config.toml
num_hidden_layers = 11
hidden_size = 320
n_experts = 32
experts_per_token = 2
d_expert = 192
d_shared_expert = 0
hidden_act = "relu"
moe_layers = [0, 1, 2, 3, 4, 5, 6, 7, 8, 9, 10]
router_score = "sigmoid"
normalize_top_k = true
routed_scale = 1.41
balance_loss = 0.000601
balance_bias = true
init_std_router = 0.0223
lr_router = 0.000463
vocab_size = 2048
norm = "rmsnorm"
norm_eps = 1e-05
tie_word_embeddings = false
optimizer = "muon_variant"
learning_rate = 0.00688
beta1 = 0.95
batch_tokens = 65536
max_seq_len = 512
train_tokens = 357500000
max_steps = 5456
dataset = "wikipedia_en"
Below are experts of layer 7 (counted from 0) of a mixture-of-experts language model. Rows are named up (a neuron's input weights, with its number) and show model dimensions 0-159. Each number is 500 + 40 x the weight over its row's rms, rounded and kept within 0 to 999. Numbers have three digits each.
Before each expert's rows: a language model's description of what the expert responds to; "mostly gets" lists some tokens that are sent to it at least half of the time. This comes from a sample of Wikipedia text that the model never trained on.

# expert 25
It responds to: Non-English name syllables. Syllables like ga, wa, da, ka, ta inside Japanese, Indian, Arabic and other foreign names or Latin taxonomy terms, like Tani-ga-wa.
mostly gets: " Ka", " w", "iya", "ka", "ji", "ō"
up0:604540538504464444483488483530550570478504453488463455481454530527535483582572456497435511499541500493541464525507500613512517479456491572555565485527546497501517521520450452497496483518592448450569538534434534536433562500451420493468508510573437521551458588478504549453543543511491580503535488516473445481466481489526545501513495535550426395474461447433513520455509403570527480427520559507451533531469492494480417465494479517476557463448480515474537511511532537492527525454499498
up1:499471486549494508443518421483527420490510508461504487512496466578496471525446468460478538490452534472482447548533543539582538462447575525507489477447553417445570540391482542566559504586494542549525448516429504473425519524521504443504478505494484516524513550492442467511477406496547447480524488522483463502465485487455518507528520533495424473453496481486496466497463489519535515534557494562504503504543533574461507481461530502497525513491562464383474591566550512528480495497497510

# expert 31
It responds to: Articles and possessives. Determiners the, a, an, his, her, their, its, usually after prepositions of, in, to, as in heading the Department.
mostly gets: " the", " his", " an", " their", " its", " her"
up0:475460477514513528536589437387569476531538459507510487475473556544483499521501535487487492476503470507515465539434535479456509433498510465488518485462510539514547443496521534477476557481513457534535497491454475461484477534550507556503471524475500560513420479553489515535483491482501476502458490542480500494458459462518628543509465581396500484536480513537501492543455536437400494441452580528493498548516459472475541507494622455545573553612453479502453520491494571498527467515445559
up1:528490463503473475521498512456466566493471439473517508450457466426490524503537656488505522554515474464441566460508521495536522560528442464498504492495510489508492533516440457440590489507545512502440425482455588489457533459491499540506509458524471461445512538527493440510501491545471574443479527575530529544576535579508539515485539501491544469522481562500592511478540519450471412441516556486541449541547560508591500474507502525501522574466457508570473497505436453508570464449500535

# expert 8
It responds to: Plural s endings. Plural and noun-ending pieces completing a word, mostly s, also es, ers, ities, ations, and whole plural words years, people, women.
mostly gets: "ers", "ities", " years", "ations", " people", "s"
up0:517478440412420510500477425501466494423455445469448489539478487475486514486481556485411531496507504493444425461556556482503463530471457540493456522544502533517505495453521526485478490583465461536539497517483511524617494593476487547470528544550549542574510503489554508447543602504469593489518435473552498468456578553479531526488494477582541441457466556517521483537477497509470492566480517503438512502510439477521435533506493507467504485512536364498524511452510531516526541559500480
up1:514547492489500480540465537465447475487547449454521420522611517580506476533477508549515447445458497498450500487469487487450522551487473506499541517491508514565497488543563443518427528432538412481443498437571548516524436520499498493512513482452496586542554520492561471511488451514484485514502494485431560502511521505518478449503494538481508443466547568494420502463446517481530450485435443450509508531528523466537486488536491523500445524489501527505490488580473551535511454502481448

# expert 13
It responds to: Prepositions to/for, table pipes. The words to, for, per, against, would and prefixes ex-, dis-, plus table pipe separators, apostrophes and non-Latin script characters.
mostly gets: " for", " ex", "'", "|", " per", " to"
up0:449517487460499471523477478502450497497498561547472527472539537494544442515536497506526521519496457553491540468538532563485490516518522509583527499531514523552461510467454498542479479506501504520508511508548532423548450473541417544460557558470534530499512490499456461523492468473516438531446451536453462474512462516583520444471511590485453509499498473499467494525474516476592543498510568474460489562481504551470501525560506507592460497483501583492447469563520455467599471512439510
up1:484436515488530481473462484538512547565456500503406473424473519520505545528484544450483488508480455558474489509470503481478469518516459572547598504520577481520464476558529430563504504491510511465583505502438501552489528523517439425512582493524504471494535512524546544507467535537488529533455456574497494441501536523461503588496493545523527569509548448490445475556524469521454479582442419552450528575487489481534521447446530531476455396529527475489486497513499515440533509526563491

# expert 12
It responds to: Central European letters. Consonant clusters in German, Slavic and Chinese names, such as z, ch, ć, č, Sch, burg, as in Tan-z-ania, Wirts-ch-aft, Z-huang.
mostly gets: " ch", "z", "ć", " Sch", "ch", "č"
up0:552495548564482520496519517499469486482503513471552562476580523547436500550411500511513470498398485506485513508485444506495476635490479487438513460492547527495527482439542439506426533440512443477519492449432507436490486383532423475513494508506459501527525476512483479517558468464559499534469505541586456497567536522488481537470444553495489530512455532529500446559437504487472521448511452466506529521484433499526434533482452486526613546494495481572522569464497528510530513459439452
up1:521453495512587556533475521548510498563485513490488470497483500505425475502466492519511487533536494524575505485461504531537405510563443484547521448544497516472529503465514485492543508481465442485497455448492509545508426470531467521561525520549517577391480465561483529555490498547474475527514529465534453476471492476545500472574453441457475564546432538636464507588492538508442459527519457562599519522539507464494505469474541449525484556548448513562494421555512477571471469566533489

# expert 22
It responds to: Mid-word verb stems. Word-internal stem pieces in ordinary English words, such as est-im-ated, rebu-il-t, c-ult-ure, hum-or-ous, and initial C/c.
mostly gets: "or", " plan", " c", " wh", " author", " continu"
up0:437525561410493523483504497497501584483418488461518491529496508524449439508483504508518484510535428494406430501526474514513598524525443547542497550413536462505488551473536527565485524502539470526486585541502493459528509402500458497516438457559536518444469496535543457498453491482553514534531515517445501511512501577538501583525512527463587539475496486500490476525544467449467495451458506563542549569438488480515452509532514467463478493455516481547557497529477538533507503469554504
up1:459455521534561511549552503482540545455524484492503518387519508485455452532422503456557500457526554448443475581453440454493464565501526443439505475579484541531438466503413488483494441460513536543494498478488527490491562545452468526418499529445536511520479525483514456516504476479504478475553467507465479564535544445502483507492430465484490484464495482483527539484518465566568549505483477466526469476527478506515549497467463481479527487518496472444503494500473526559430548541495504

# expert 2
It responds to: Mid-word vowel fragments. Word-piece fragments like e, re, ie, se inside words, plus word-initial E, Se, pre; e.g. p-re-fectures, paléontolog-ie, E-liade.
mostly gets: " se", " Be", " Se", " pre", " E", "ie"
up0:526480499560488541486481476571495468489459587520553456484535506506460530499487447462510532464574496437467534502465458565500431484549483470460456491492514510535536480502576437444493494560389494567540435524554461559510534612441449444507501554488549555584511501450499428503466478528480480500468495553458504540450499474485442515496514456583534496430544561469487500458492457479573515456426483527510454524527497495459510449496443508506470498450522475525482455474505523430507489520519523
up1:527436541513600521450505545501486520457533527505433474533569552474449436502510493525472487484554482490577483463455516526503522515501506529434523543522562549496497519474469528464521533557491510528406472532487528484491532534516481484531461405516534539504477503495495483547499491507482507519459455483479537493493487515622491467529454550448467562496492557498545503496545515443491519452430471499523425491545508507447529524579532464555442417541611545507468492497526469513512542516530450

# expert 14
It responds to: Nationality endings, conjunctions. Pieces like ur, an, ian ending words such as Russian, Italian, court, plus conjunctions after, as, when, until, and table separators.
mostly gets: "ur", " part", " after", " As", " before", " San"
up0:531478412495511431483504506485463531493486544533442546438457476475540484597514590526468470544507484543545514563564522488474570570461441467427446486482487494511493561508448527448540487535528518477496458484523525506526484459507459522469556508535451509474502499445451526521458495467529529492537501502501479498492470569493500489597493539462566518559483498537430505511543569523522506493505514558449400535490502565493391441452399538432474451523474552465553499495500565505499503576463523
up1:455492516472440546432497458539452486478509545445487453527496482517507525480434556512514494538596539471549486454552469572495496497442495498502416503447456404507507497453499519398519499485568486487480481502504504496550484541484506500476516454442504503483514502501523539540493523523484482435506504480589518522473500554511481441484498617558531533482523540491487527487512529455470560466473546456508496511470564523548491495573536458504575553444439530506567487478483580487523537495548461

# expert 1
It responds to: Adjective and quantifier endings. Quantifiers and determiner-like words after the or a, plus adjective suffixes completing words, such as two, other, fam-ous, suffici-ent.
mostly gets: " other", " one", " two", " new", " this", " most"
up0:476443488465523452455490539500550448521542468505535436435465445533493525557483482525492483510535583483485501488476502456537509533438445515543469487448567544574493497490434536438500485449476594490505499474544479471471537474545502478539459458580474507474500513544523477446509556497500469404516451513410501448454487543410484480426473501457440479504450513482562543522509471534566482471471560553470540513581492470524592450447465461484456566499469446493452512453505553464558507512501556
up1:500546553471525461510574489542536511571520504477441539505505509483464574541566481482442475493510528462429469472482523570500518464513511551531492469558539504517497471513565506575556474512552430464478547506535473465410502475471538520525540499521498469492504566502523457432481481420539485529431474588466487503530457486449502472567467474483518425518468506524460554451435454528525579526548521456584516607474452520445432485513493499522482477496524522588454500489520540529477463429535545

# expert 26
It responds to: Name syllables. Syllables inside personal names and words, mostly ri, tt, son, ill, plus first names John, William, e.g. Bo-ri-s, Jer-ry, Ma-tt.
mostly gets: "ri", " lo", " Pri", " John", "tri", " Ri"
up0:518504565501532458469475495459514544490522441499471460553389547584465490510507475523555481511501505510446517526516585498514493475428538459488414499453466526453516562535483551435398565488471561471505473521556490565483504512510534516512504459473573467447529531471453532517510486517491522495469470501508540571483540514528510595454512490524505581455520496410452429454459476486512506487491531531465510537500506483531486546463509531513515549494534495537536484433462531479498476464512422
up1:513626554453447482443498500529463525565547551527558452435438469449511471476471496452442485475439574554589457559524504550448446448550507461518490535424548499494560469456541474473544545534497452513495490568467554556434533431553499456479496472496416549525500496447443502539534465549533450468565444542452444544482595494521406531534525442518490570553583492510446476581448456495514557463489496483508465452480501495526540475495524468468480495483506490480514460547524542547552438476548477

# expert 17
It responds to: Lowercase word onsets. Word-initial or mid-word fragments like ro, st, h, m, bo, gr, as in ro-ro, st-amina, m-other, often in species names and math text.
mostly gets: " Ro", " st", " h", "ro", " bo", "bo"
up0:531524515479545494517557514509513509522474502456464461466516495556443462426549465543520480478454544554518502511439466567463500583572469434441492414536516551502541460548475537453432523494478505524581537514459546490591421564579428462538448472509521503495502469514542544430483479485518522499514522574537501497486505501451485481541482535527433542515544557513525551534428443444426486468457512515495525463439516517490537593522536533487529534454550515478461441551540509472475507513496436
up1:518474492523509521500529460500557484435440486502525523512481473450477474480465437419527519502518524488520481510472487549506486475580548471442564449536568473556453457457594535448491508521509421501483519450500438528554474514506507469427550499502474459554488529406482481478525525506522513508365522566468478432518520412465512525446543401486537498468491541432528517458529472484477498505586533486524570479497453508464484496525475489571498466530554525568510477474531467491564580469554503

# expert 15
It responds to: Table stats, short syllables. Pipe separators between numbers in sports-statistics tables, punctuation in number lists like 3:39, and short syllables such as la, mo, bu, at.
mostly gets: " at", "mo", " A", "la", " Mo", "bu"
up0:542517408493604454588510539537486517438492424454510477482567484536497523543545551484573495501545494522456484464495523496510460504554463507531530484427497486453433444438541433526496545497485423539452549440474595541490475530557537439514519486539539512477467534509523546593453541537480519534524504543450474444503463536415582494540446516565543499464491526471530477472460515565532520553505533465407550516473541524440490520567554480458485507488537478464446484484485460525587514471529485
up1:503510530548522484492423402520474487473491509474577507558510465476525558569468481586533490529545485483549487474590525436522447516418519469480503463472486487457520559495440544548434469475458536524510402445485495458474459527502466433488568494489473468518498553545487469515479557503460477549521461501468515458474566474472516467494507524552460578449525519463563518505471474448491494452443639485519477558483533521511492509480533532578458447553459495510535530469464537493502548442554456

# expert 29
It responds to: Spaces and consonant onsets. Bare space tokens between words or table cells, plus word-start pieces f, p, g, G, P, as in back-g-round, a-g-riculture.
mostly gets: " f", " p", " ", " mo", " g", " G"
up0:485502465451440482487529451466510460508528517547413489534518460524530504519497568505492544526540508499511514516553486451478466465500528486390529475502503540475492573490534508586438521422477517498476573530532587456470466467490507459471484498472550476462477474492435509481497468561464488483461508546503494544507425467507460428462388521545533485532484498526493510474496520484450473525470526501459513455480444462493503538504561524446411561433522467524479495547518492497497501488512552
up1:526424518502531454543555555456542555537498495411495446468526553503538512503523564559479451475503488500507495559505473575454510538483538479468458486480494480510530570434512359535470489556523545562534555522491487475470444510550516493557562528454460548520470561528503552560517534401537534481502457481472520527530452481552520547501533436524497436491499507531494500488502502451486450434470475511508497433518455483439520522488475519584542435502473470475425435531449460588531559409470551

# expert 11
It responds to: Capitalized name starts. Single capital letters or short syllables that begin proper names, like O in Oklahoma and Omaha, W., B in Brown, Sh in Shotts.
mostly gets: " O", " comp", "ho", " Vi", " Ni", " U"
up0:491464516553455444529541527529488538495536447476537520505435463497449530509498474533448505488525533487551494472485438550469477578471516470514508543525596509522462516478489517477522450445537489540495520418479531466495398514448472559556501489533569467479490452501559480487537441558508468558563519532435476585480557556460515432507522487478482571551497530465502531516532419560505598508389517539538489495526526535493463441467497431560441510456441467458552445410477527515546441538477499
up1:533522451520494446525544492478452510523442440467466521566540519499498478538524518498527499417546520524558459446481550523486606509489505481471465509505487515564490527483505432553464538488500414490434517544507487560444582581572526441392516483498520524513504525476490447523450497485473493563458468549523480522448442461556482488498454500520525521575523517477480475435587507486519490495493468492448518535473534482553453543488497457483526519538521540494409546571503548500473528530501522

# expert 19
It responds to: Numbers in dates, tables. Leading digits of numbers such as 19, 18, 1, 8 in dates, years and table cells, as in on 8 October, 18-50.
mostly gets: " 1", "c", " 19", " 8", " 9", " (19"
up0:518493448515508543467482442546511509432524536437527524486502448513495533525523497445458477433512472556484587548506429511509560520488416512394464516471510480523494519454498508478527479478530444478512565483485472536556513520460463498469501532583505525472541540482474461486540522448538477521540532569481464511529470542471387535562521476474585583457426453574460499492470486621476562564557434534536490464415495556512481555517438543467463464563484517436459437574510481490537501486450588
up1:546587460524540513508456502475580460540403540509460412528490499495543547556475456525495543505503532487488520503528489513516507475520513472454528449502426456499524555467509588524485451510552504560559450416508464516435504533459482459527458560520479512537461578484478521537537523567465553510519503603535524528490433495514496536598439483559473493491517493521516479542572478549445510498433495521575529464494432510540449515491521535556606496481528439481525550532479443490495571502443540

# expert 21
It responds to: Noun endings, common nouns. Noun-completing suffixes like -ment, -ition, -ship, -ity, and common nouns such as film, team, season, school, album, election.
mostly gets: " film", " team", " game", " season", " University", "ition"
up0:510561543470503520500483496460470479480601420514443460513556473531479531477463526464489496483469512538495474423421532517463569450484453543486492481467471491452488467468509476488439452488516523435508474505506623539508517546572432516565468561510440483415511515497493465569481525446515524515517556445494472493472489536611533531514538455457589507492519480519542493509493578514474476510548414548475452426503579460543479545455463502451511469486497556490549514505512470533476502453549528
up1:518523498464467457543513491493519479525542448493552486530496496477547545465586434463463524456506496503484542546470565517509551533518463514509527498481488474551415498539452458463512446435585549512520512608537536568491481489496420550485455531515573515478552516511521556510437474476568402500570510530545529475548511559452413537597467423567427549536466443504527460511493496537509430530505476520408475541549452434499523481498486484491530441499496438506520581482481454504524495468500597

# expert 0
It responds to: Table cell separators. Pipe separators after team or chart names in wiki tables, plus capital letters and semicolons in abbreviated race-result lists like MAR 21; TEX 30.
mostly gets: " S", " by", "}", " |", "S", " M"
up0:512516479495454550490559537427485453489449527568487494450439527475479502566453540502552570582577547488499461531492528492548446565524507478474488452486548490498534525421533528523490448539466452481505523524481486531476501539480471467393445449581571483550487437512407538550524418533510489541543523486493513468457470520532485470439418489484540483512524473423544494489526469490592531480509508471530456467442568477406482534495476450529560512516531541565467512493519463519503510499445560
up1:491451561512525481511580483469523548552492424498514490430508420498497521437444573495519542521458488445492557470536478516482566469462451505470486497526481586397508550448520440578454482519567540452484478529528569534468532481503532419482496533555491460477563521536510482495479504580557426517566474526519528470511494539536419515524526535544525514510473537433459527485496548547493612475416496550493558474456416491478475462503518464494482436444478492478493486550519566498508394564463531

# expert 9
It responds to: T-ending word pieces. Word pieces ending in t or containing it, like m-ut-ants, No-t-able, L-t-d, plus the word not, -ly, and pieces like at, in, st.
mostly gets: "ot", " not", "pt", " time", " can", "int"
up0:437492528471486458504451527450494494530485547538535429437485486551571424475480536482513508514467476500485418526419499493512546512495585437461537421488526464492544512512485478521549512487419504534560457387545508488446534509559507538449503601549501473522532536547519512485484493507511489522497497492547487459517555514465521469439453446486556463538484518474475474461506562508477514572466566494474516452465457490535427430496564522495486522420521449511568544585508499539559576479534483
up1:513511478566496485447527513487480535472518543482539521568492465506448470518491524515501547494502585454446505493452520564536560557496459518460493514467467577504543533552497447540547512521485568542481441471555486428507528473495381547492464411545433490496513480555471486510491481562477423520465540462548564540460491578489433463490505592467513453496432471480521472475465526424465476549528491497589516432511447489582489499463541515482497469486485479498477463501480568456499511500503441

# expert 5
It responds to: Sports table codes. Short codes, letters and numbers inside pipe-delimited sports tables and lists, such as DF, GK, L, 0.00, A; H, and 1R, plus name starts Al, Bel, El.
mostly gets: "–1", " Al", "–0", " L", "–2", "l"
up0:515488472464457546495557516510516471447474533536552591506493498548526474505530488570528498469532468447477504464578486519471461500475531409466446399556540429502492532452458547505536556526495473512441452501582520512525541479483506482500513479427526514529509438489483447529450478521533450476539497577538561495512503474498511483426442515529503471521525502473491443584468488439508542442491527498505488492464507510531443547500529515603505497504538463478481446528521420568530410512466485
up1:491495598457444511487490438533491440477505483425507504522542479533535556578545457489520499479581494524471468495473522479497514548529496532474547473544568623501495494467473524488579516533491510478507515486532487482519541503501491474565486444468580484496555419516481451587463461522496579455491445518500498494555582446558473487566466439483493535531530512539478530451463558492502452515472467493534526462521472504517470554522561526515544428498435532517504525494550417495538426447390478

# expert 7
It responds to: Mid-word consonant pieces. Word-internal pieces like er, th, b, us, as in north-er-n, Lea-th-er, Flavo-b-acteriales, 18-th, often in geography or taxonomy text.
mostly gets: " Th", "us", "th", " K", " sp", " North"
up0:560448534521499551539602430496480531480531490461491501492507508523424544595515565534482509523496534506491429516511516551522485503537521530471561514521493525547557483482575437427513515413511524484483540526443472484491514444497542499516489541466561425483471507546482544443480553446512465451493511497503571453536495491488472452539440533589490482497531570458548514510494463466493490443464532491478484564518478534536480481487508426503441474460475465480504579549488490539544522492413481
up1:521478527502452396483502516427452520473504542508469514483529455575565494487502514480511550528441572553495514482456505501497557542476533477533423506518452497562524519458489547481448523508502432491567524570519527577554564512516489541488527597536570424483478543496516532477540488475508499489533525505514532468559481482476475514490497471501447537479546576547517486452551491459465569508477523522553491559515445564526516420487468401522506482467472472522448532514463395507491499500460577

# expert 23
It responds to: Prepositions and past verbs. The prepositions in, on, into, with, from and past-tense verbs or -ed endings in narrative, e.g. opened, held, was named, in person.
mostly gets: " in", " In", "In", " out", " made", " on"
up0:475521500491476522505582516448574494444496490503522441531558480523525533542521544464469491506524469474498470459519494398507494561498509521509555446492620478475518438517521417439525437507550427541470541516512502489561482565538490523563573477464527482505513505510576538504535462522438522511485504505434474540488441567453533563473592531538387518505544553539551525403534508466430447534485492425521518457473495528597535493511494452501501466417469442427510461550461493460544491512459484
up1:458450512500531581440538590539496489464491425498547544543562469509538428399479578545514496505467541503485534472485563548503467516488532469461491401580504535483433500494547482524494502497491498535517515456464515530481498490541461535487491555450553589523483549524462523506516496475484511557492469482523490564505508520507450419475544526565492513457485464523530479516522470546534436566511477530502508494476566505482500537413532531486522472481463500584503539439541395462444462461534476

# expert 16
It responds to: Hyphens, brackets, prefixes. Hyphens, dashes, opening parentheses and quotes, list-item dashes, and word-start prefixes re-, con-, un-, trans-, sub-.
mostly gets: " \"", " re", " con", "–", " un", "("
up0:491485442557544475551410533515496453457538455538536435527591488502492547478504447529489481538565500474510515583509553452526521491471470484570517481530516451426467519421434479464490504490546532532436491449448545501556457484472472510529552564423467502525485469561481523512496457454515486499442481445477531542498493493517597509512493518492586507514495529528463532530455569546482539489452435561446535493436509521590510490469499477518487445492542479464506528566598513453478514450510467
up1:512460448501505515501501447522516437437570462552508543430450505523537542551445513499524468506471521458450454449470535517588446541570489442466461492541440561496443485511487472526530544411504484491433428454501545511482489510553423488524474497537509563456540511493453442498521521524515484604517606534479536542489520512491491498530467426528485539561522491530507566497503393515495440510545468495431452526568488524538451543504495533503572555526493430498522552534527526495470498471442511

# expert 20
It responds to: Punctuation after words. Commas, periods, closing parentheses, semicolons and dashes that end a clause or name, e.g. During the war, and Tambor, and.
mostly gets: "),", ").", ",", ");", ")", "—"
up0:490552491498539552499536500411470501464467432473450537482477486459466515509561440448508546450519508456479489506465554560491433479505482605541454494459534512527531518483505417506514494486457505514539512455483472538496538562483518466391591554502562487503559484455497533511515549501503544529548519498480479490527475503497528527471485554502520453418536462465494495566396546510491504537501459512491496540510515448445414482504535514488503559539475542592493451468548547559514497513475561
up1:436511507559435536570523520457511597456493426522542501448475572487540486529549426513474555483459465467500521467435515426499480404483496470472478591518545509530521458497524501515427513555501507508499499477567538447520425503565528507557446441508594422506526506556515482449481498519490529495489556549518476554474501529554566561523506478512429557445541501546475409567466501563483483507508503550567513518492465498473549491513551415495493542498469540462494489470564544565520475499519477

# expert 30
It responds to: Copulas and articles. Function words after a subject or verb, such as a, is, are, was, were, the, in explanatory scientific or narrative prose (is flattened, are very close).
mostly gets: " de", " are", " do", " po", " ca", " a"
up0:583481446471477473471487437389520500462484532467572507496462484499465517531492514421509483588559517510518555477534491566466594590488459497473461450466503577478556487537504475523485413501559528505467449481500492505512503483528476505478444452526418501519473519467440521539396499526468562482504483429432525550521503530509569498535510546526510531473414494463477465503477472468513553453373532485499512418559480507479498540569526451419539515571545517529555559514501532533406469526473493
up1:459494539575549558497500504481473462550529502532481522470520495499495468549459525447484494466471554484548534528519477516471596494521496410420526476496510495487522506479481476522483445502494540533462461475482454554545480525463465528524523438488488532495549492467458479542494528548522510548497525408465456490523501461435487532507496594517520527499510548555466521495443469491539491348481556465467556519571612434501503557516430516523477580591541590422418522533537471516542475472474518